{"d_shared_expert": 0, "moe_layers": [2, 3, 4, 5, 6, 7], "init_std_router": 0.0151, "norm": "rmsnorm", "beta1": 0.95, "train_tokens": 319300000, "dataset": "wikipedia_en"}
Below are experts of layer 5 (counted from 0) of a mixture-of-experts language model. Rows are named router (the router's row for the expert), down (a neuron's output weights, with its number) and show model dimensions 64-127. Each number is 128 + 32 x the weight over its row's rms, rounded and kept within 0 to 255. Numbers have three digits each.
After each expert's rows: a language model's description of what the expert responds to. This comes from a sample of Wikipedia text that the model never trained on.

# expert 32
router:184149084122112149142164107104180119204167173133096127110154137077133184108100108183142138079140111142124178134076149096132015143155131150102145121121094151168127152110132170149068162057117127
down0:088074147199127121215136147130153157099167178134101098073134149123141153136126139146121134085118154151112146168127118129125128154103153129114105086080102118131066141122165174068112145186171085
down1:184094126138172121116127114127132149125102142117110121144092138125134152143108182077115056119171113080088089126134144049125113143121148101140185115155172109139124117150116060135135141143058190
down2:118133183104093154135136138126166116114079162056140112138180131077161136133116100103137176152155142124181129067189117112107114078149115109076088125139105139130143048148069145185098098165177147
down3:128081075194096154125100115099111204166106178097126121128151098176188134070166061149174168082103133118162171131177148175097089096101134069090162106135137095123127061129142125121129099117148084
down4:129094078149105095117104117134097155140188112088109158181078138168146131105183186147149058148089193113112200045137135113099156223115153177135055145135144099101103144101164079139112133096116185
down5:154167114087158093115147141148110152185157094104181140109098147133130106131112104136097097073143142109122131129117203102116164157169131147174136100083097128109170079132096129142143133126155123
It responds to: English first names and family words, such as John, David, Joseph, son, daughter; also final pieces of surnames.

# expert 24
router:175126153095124173148128075145101113092117180115120121140122113135092156153062071186138163098148125116140139099105104177131080110184100188169165187110138091173189118080092137184071128118136136
down0:102120134177119051130099130101112104143182117142154121124177164168132127125109049092111195090085061130104102194125103122110145098129153127136098188056110099116105149130116155152117154118150107
down1:105175165148064117147110114115095125026152177114156169106135126099130165138153139086098220140087096107126163153170125135153100108148118159137119141199136160107097136140119097127161118130163097
down2:189132052133127138106127132118117142113121125049138108141121067152118111102108138150133151062139134069084177042121117118187123168117169116068174194124112102104142130189025153148105103133161132
down3:129134149117129063112145096146060107151091119100110105163089095163111136111153079188095139088111137129170156137158098138129158178062145035164080099148127165129078179144071119145108181132134129
down4:132120117079162147179122190132105111110133149111120114138121126120154081165126085124106163167126088176165126129129162135090157184118126149152089172153136085123160146092114154122166120145097120
down5:129165107143119156116097117132145127152120109178145152124158133091148116090166127150128097142103148147157167128132083054094062101116126117135092091103090117057113088163117124149125143184133121
It responds to: Colons after labels like Synonyms:, Born:, 2015–2016:, plus dashes, table pipes and sentence-ending periods in lists and prose.

# expert 38
router:138141123164134198166119109156104127075116148096130098151114050144104170070118104122086103163112175144130134091086130107123109159101132141122150109142127093107166154096139152138100064131154126
down0:131164152108084162142192105126161113120105138171135029108146092197138130096128182122160146149089134153061125146138086114155159131152195105122136152151141116179116113088119160144201110078147184
down1:128145098091146117182190170127149096123106104093145119101110101114157094151065115131110110126122121080128126103149090145058190097171113136145090113173155126108131196173133125173137133137078167
down2:122109205146192149143167100094080107160141149189178084126075106065149124135075153111114149180215138100113097069025097179128136050134109112149155153156157180109165098110117099128081156136057114
down3:095115111126108105111131052160127134090099132175073144107107062144130111111080089156089158108129130101145148164137165044058121109110130151068176080166129162093123173134109119102164154118085154
down4:128130107098158152110152128111166151202150132175212096149064166098089141144137096184158137070183143204133142142100135120110147070100095131156116150150094179096130111146088109144130181142132116
down5:090189136111116156099146140166179163167120182075115150107059127182095082133069105085116168102152161138115154171123105129116087101077146148191136127109144101092128156119161111137127116106088124
It responds to: Numbers and quantifiers before a counted noun, such as two, all, several, thirty, and of in a couple of.

# expert 6
router:104114105102170111139113106096139119109197150113141115128171104148076121154154165130063155185093146162113171179102102186108208096102178149068145156118097121138029126124090122148069147173144186
down0:117134177195100146103164058070160128095071149122113124169141147152141091127089102113146127112111149139175088097088138137146117116101128194139152143125112096085126134117130159133158134127118122
down1:129104110119110085139095118125114156118132115119138136188103093083125085139134106124110099114129036075112102141129150078173127082117134112162162161139111118129132099117107180112142152064133122
down2:134082122092179115138099108119207115133129154114094133136108134158109032065104108119121044102202146135149166138134113157147139072080106118101044108149084179109109168136171141192094128141179096
down3:154124160064095127128115094128132130076146120128166157124150222143168133091113158090124088132081126146097048124149131127112112162109100105105107149191151126146113141136108113099079123117119113
down4:022076109156100070124116166151126176149122028127149123182136121156177155101212160159037119175135090061129222140112115137119147157115135124125125141102108177135097146137168141118123164105134237
down5:100192123098143146126108132085120095159139177134099132111145150167144143109128127078155104100138164129153066152155101108065114175173141105151196117090166147181141118137129078107146143110083097
It responds to: Articles and possessive pronouns opening a noun phrase, often after a preposition, such as the, a, his, their, its.

# expert 5
router:123142133126138090110158154082150103214108132085125127098149136156130128106169173143108125131151101135143069121177161136139130156148130129114124170162136165127129095145161088114157142140172143
down0:139098126060140148124090161112125132155085091139186093143158091142081119145122129165136116124152128146143085151143136076085119134146137154114116203212123146119140136138156159114168136145166117
down1:128152096149172143142133071084150141165156145139153148136141079069158124113117121134117141150128094203136120112109108170076110099128139118128133098097173189150168150112122095093139106159117110
down2:124127098149104110128172144080111095116059153129108073125153210113129163131150136123128109166096105157055137061113070115114078097122180167119104133169144188158172127123120166125098119106102114
down3:123156125113100119128124087119179116095127100120102084122168111119114083086106107135098154141162124090176133143132155138123193081085161122071065121143120086135125151116168137229096123127178113
down4:148185154134073130124138100120163085149147145112132086148162124117138136173118091136090158157123062080146116080117078081178133100153151091124183145072192067149147104152097090133159134137124139
down5:149107105210124177150124099163142104123169102086131091131147112150162070162109118130159132186180090143225125108059150084048173138074103114124129090196104104180102118145077121132106110223063118
It responds to: Determiners like the, a, these, its after prepositions or that, plus clause openers such as Additionally, regarding, involving, using.

# expert 10
router:136131103160145147154139117144117175105157162089173120132134097119090139138118102113143149121157154085108187089105090130131080138129128153177152113137081117071150149119143159128084066125105102
down0:124104116150127125107152138114153192100124118106085110221152175128108080099124118133188166075122098117157170144096175146115143060030152091166123123071168151135130127068089134149132127141173115
down1:132099124085156080131163104149146131114185105217132118129100151087157169098126078133150133134073177157155127164108141155136215169124169145187182169100116229141117119137135126146059147207171151
down2:125133162103085157094139166121123153131146060104110211130151168068130107149157155139164159161160049121102120157159162150089097092124103145083097129101169148121145132189105147119074125145130222
down3:073151099053161160136148173110103110115109068105147150156141055142099129169116091056175144179118132146164106177133095139122115151142123134122064105172111134098145101157140103137085103110144111
down4:088120105101073162137105145126110135178165129154099126083139136112114133127059132144106119107131180138113162143123124130105093120174125143185139168150040155109082132100159111139142134109129071
down5:139122145098096119137127167131081139096150095098133129159067098140074104128106132134166055228112158126184137082123131092095179167151119148140153163106106150127110159151137140093113123127114118
It responds to: Hyphens and letter pieces inside compound or split words, like Gram-negative, magical-realist, submachine-g-uns, plus list dashes and line breaks.

# expert 35
router:130092103093112162143079124135098120094088115098176139146120103120143058109100093110141098088129129119120189117138145092097137148140089101146156114096077095160114119108106063147133085139136179
down0:140197102159192146107147094200103065119207139110076165168138154108057148110200102101136171105141106132132132153092057193163138175132185110130137127122105199117130117130134152106100176104132066
down1:117171151177135120138101126145119135094179146132160111200101131118069107146091135160134199095123098141121158131137133126070137089114138120153118089206150159145108114107162179177139126096144123
down2:149068124163118129145106122091154108163141107111149117100129141132106098131184087145130161154128079118190143104141199176122104086112131159156099109155167156068124116147126139119157116108069086
down3:141087105154117139132152173079143169121155177112120115101141155107192093083108145118113151098152119196180132098138129127118077104147078138100127143132129095117154108102106088064166125110093132
down4:109180144136128099115173139115123136126137134127174125119111107212127060132148119144169159132137098153083138100036177131123144094125117104128108085143204134074115097133133071117141118089118171
down5:097099064136214139166106129123143154093102136109179128156135146139105145149110190083145215216085135160084122192099154176130128120131088145148088171163109158131138197100095070130138167169076135
It responds to: Plural noun endings and plural nouns or pronouns, such as -ers, -ations, people, members, books, they, them.

# expert 3
router:106132109132115194173101140157118094064144175073102120150131059148133142063112116109098118135091186150131123091110134132131108128118145154112189093108160115120138125076148173133117082123118135
down0:199102110193118119128151077126097132121144115166106138084116054145158166138117087093088125177048124109185138118137094150115067165103131083125138094122164135121138078102097118190134117149165150
down1:076120190113068126106174135113169068096086185135128107118135120247126098105129117118162167125093143134097094144116111101159115137127112095126085134068138102139126126153139140144202126116125115
down2:043147113179138128152146135133172168133138126123166145109116154134067145039145111139129155144122031141159113127093075136143174206187133119142027134164111137064142091104160090191119127105128104
down3:143118141086127133149113129134156104105080161135187135142089117100155103149162109127118150122156130112100082089084092115140112179122128145148171115113087160114090189119114132144164133139157033
down4:183118127088165127143181200173119151122156129168117176093133175123108151137175083099073089164146133123070123105129171140065110147182123111141118125109170129132115125187106117141102153166122093
down5:136185142178067119101121109160161112122076132109072124113085149150119110078166170122104107164068174113213171121150166138134072139122153084142145101064145082139138152137110141122109096120142118
It responds to: Numbers and quantifiers before a counted noun, such as two, three, several, many, other, and digits in tables or before years.

# expert 13
router:129110144119134151129098065074127111121114162154113116110101138131087159105114122147125151146187094113101117161140150199125138105133111128129117130170143166137149113055119082081100097119142147
down0:104088097155164089119137165117059164110115099128157140126176135104141070077102146082127132155112155093082220153112100123134149121157150110142128162125109120120147142144133102113151134119103118
down1:127136073121192117177111115104128068100135120125111104137136140152118139039121157093068101138156128147126144140099114138121145142045204174095170094142141105159142057107164133085163153140133090
down2:122113146144067183136167147096178150084124116159146152172123085107104171175116152089139099170138158109083155101112070184154137071146107095167063172115131172087137110128095122111124110099132124
down3:190074091154074078166116174142154157073149120111099089098159127133095114128129139119082118123066077122087109113145061111128077138124154106136146137112133160121121103102084084096065097203096208
down4:149121127119092123159127128119131118118159151174133102104137158130097176093110173089132057122113082082125115062180121101212106140146154141127152097048139098237142137138099146141147155138158113
down5:155128156105153173147128131189142071117167113140163109124163121113049172171120140151075158117168134096103116133156120164124150139131125163112114106118090095078141102077189131135131133108218114
It responds to: Capitalized or lowercase word-start pieces of names and verbs (Ass-, Arm-, disp-, Gren-), plus New, modal verbs would, will, can.

# expert 14
router:110119126113122162132116125144116113092164168129142128141124097136146083127153093075134109050161115098104124148140166232103163110138154129136054137130117081156112151140111104082121071112091156
down0:121110118158068124113100189120167094121079106139150163015140137118135088114124119168157095146177151128148132143129119141112095134090146096097217064084126125082152130110119106146176128180127129
down1:085134059097127186178173149185125161076105107110085062129169131154162111137117139135125091159158118109167102101084069126124082137132078114156104131130045119131149153127128114113123046132084120
down2:077075140124084115129125163116122110160118072142073081096077112166118096126110114122128144121076124171148128101126150096087124155056179115113129073118089123155132129079124161097155135126080132
down3:092191152185108103131138135098098172120110124151115119165143139100111089145086127059144139171132145104172126149097118110133156141076102156121137114116098156096111133121163088150123144122122090
down4:155122142108122095169112070134117046116133140106150093141066155121100128137159127149151105194154109047127204121121151137143209214115175091185106207168145137110104108093128102041106139094156104
down5:128112087126134131172137158143089147092142140117147090120056162121122142143118118107109167165093116100141129160103157124111141143121110151143139119104127122166118097089131162122125160155172157
It responds to: Stems of common words needing a suffix such as -ing, -ed, -ation: min(ers), design, organiz(ation), suppl(ies), present.

# expert 30
router:133154129115095117109214151082143105182123147114076142087131162157129131092153125162103144126166112140150091144133188141147095125162119138139113172135117119162141107151156085119155134127154149
down0:116121128174072036154116166146124132112127108123141128174161147113103111147131123042126128131091139095143133161147147143163124149155111115167123129105141121070124147127122103118098182149184112
down1:144143076123176188119126082061122116091129168118103094087113150214177163125103088072139135117166125144091125141123149163151113103167210112137124134119118129136160116111111111116102127167222146
down2:122079068127155061063129120144133103182167161119087114111096117137143146082126166088104112133130127147112136102090177142168132135111150105097130136093115067063079173118130145092128146150136140
down3:121113098144154145111145162084153150107134117153177066130065181210040110142090120114081099128198129113100154104112096148174117101109131144127139142143162130105168177126126108126136068095124129
down4:189110157121142020114146156121139089122063101151139053023129058154137085106126113108140088155126093082141124075090074164115107149158134188153101184105132138133068113176125134134118146165155160
down5:120104125120178121156163144156147094140113118176076189067147157141099134131117107123080138129113185121127159158153122098160118083180155088136136145124143171081044167149125140124127144034124128
It responds to: Prepositions and inclusion words after a noun or verb, before a noun phrase, such as of, with, including, due to.

# expert 44
router:071154102128130162100121146147133132067184161140113088134107047093114146081093071134112103072087166160158172158128096157111098148125165092173168174136071111118180166081104146138088066185123123
down0:109164185137113113099128074093151080091157170120157130100157167131145173084114108092128135152121147102139114145126118085130133092138070184105095135114154167180120062150089103121153097103111100
down1:133123148067135118105142123153141183128076088139127118054138172234160142130163111149149084115153093130196154109065045147099164162121162120113082116141176120129131098104084164099154120105232112
down2:118077140119168146109155121202117125142155092068160136069104124144137169120151068124096092095108125100122146167114081129172192089202093152098089138097095187098116090147105180106111127098110178
down3:118150153153160148076126158146146136131148072124187104152192099196142122163089099115156151118141181116134098142137077102078096087223138129095073189116112135122120113132149103114126115114076107
down4:147089083156094126117099111116081145134115111126092112197106141062141071182186087134103109094155083101136157131086132133103082143175090135138155157082120127149151129156123099043096121145198097
down5:205061109128113087158127113073138102148103083112129145126140107098141126086146068126152124142082043125150168126052146099113145131058141091155128144106199133158096082120150155083164188181116168
It responds to: Final letters or endings of Scandinavian, German and Slavic names and words, such as -s, -y, -ska, and Joh(an).

# expert 49
router:118121117146189161153148107172141133088135133129146111105105102156127103116083155157109098063147153129086159146122118183117083131154151107151113106113139160099090170135106147119140053183091111
down0:058116126166167034136104079157130091158100167110120088094140121103109095107119163156156160132085106081108128117101155181147129139125130105083130209102140138164092132106044145165157122118161128
down1:194107138171124100105121103021192113141138149142145164071135120127079143106129082173135185153193139099106159119146092145104109104130135120104111091089125113073143176144163122184131115130098130
down2:115045094139099121231205119132140104115156143097112109100191127122110143069134092155122183106114198115137133227132151180125146087057125035125143147138119158176080133176145161127100152087157139
down3:133137106145134128160103133080160121099189158075167101122154109174196110157104101148173124112133100090122110158128130155113157128155138159106166156081098118121158123176065089044157085073158182
down4:117125123115048162158105121132140116103101145135125133112178076113134118096146111069083136085156133150121137031134183155101172135123151126157111132204118101091117078120141165166099153110098097
down5:112222140152119165102127094109109151130158174200129129106137099119140126149120114102180182084144203105161121123134115092109101162097089086177105152164135113135120130149126219139115162147126103
It responds to: Conjunctions and joiners linking two items in running text or lists: and, or, but, &, slashes, commas.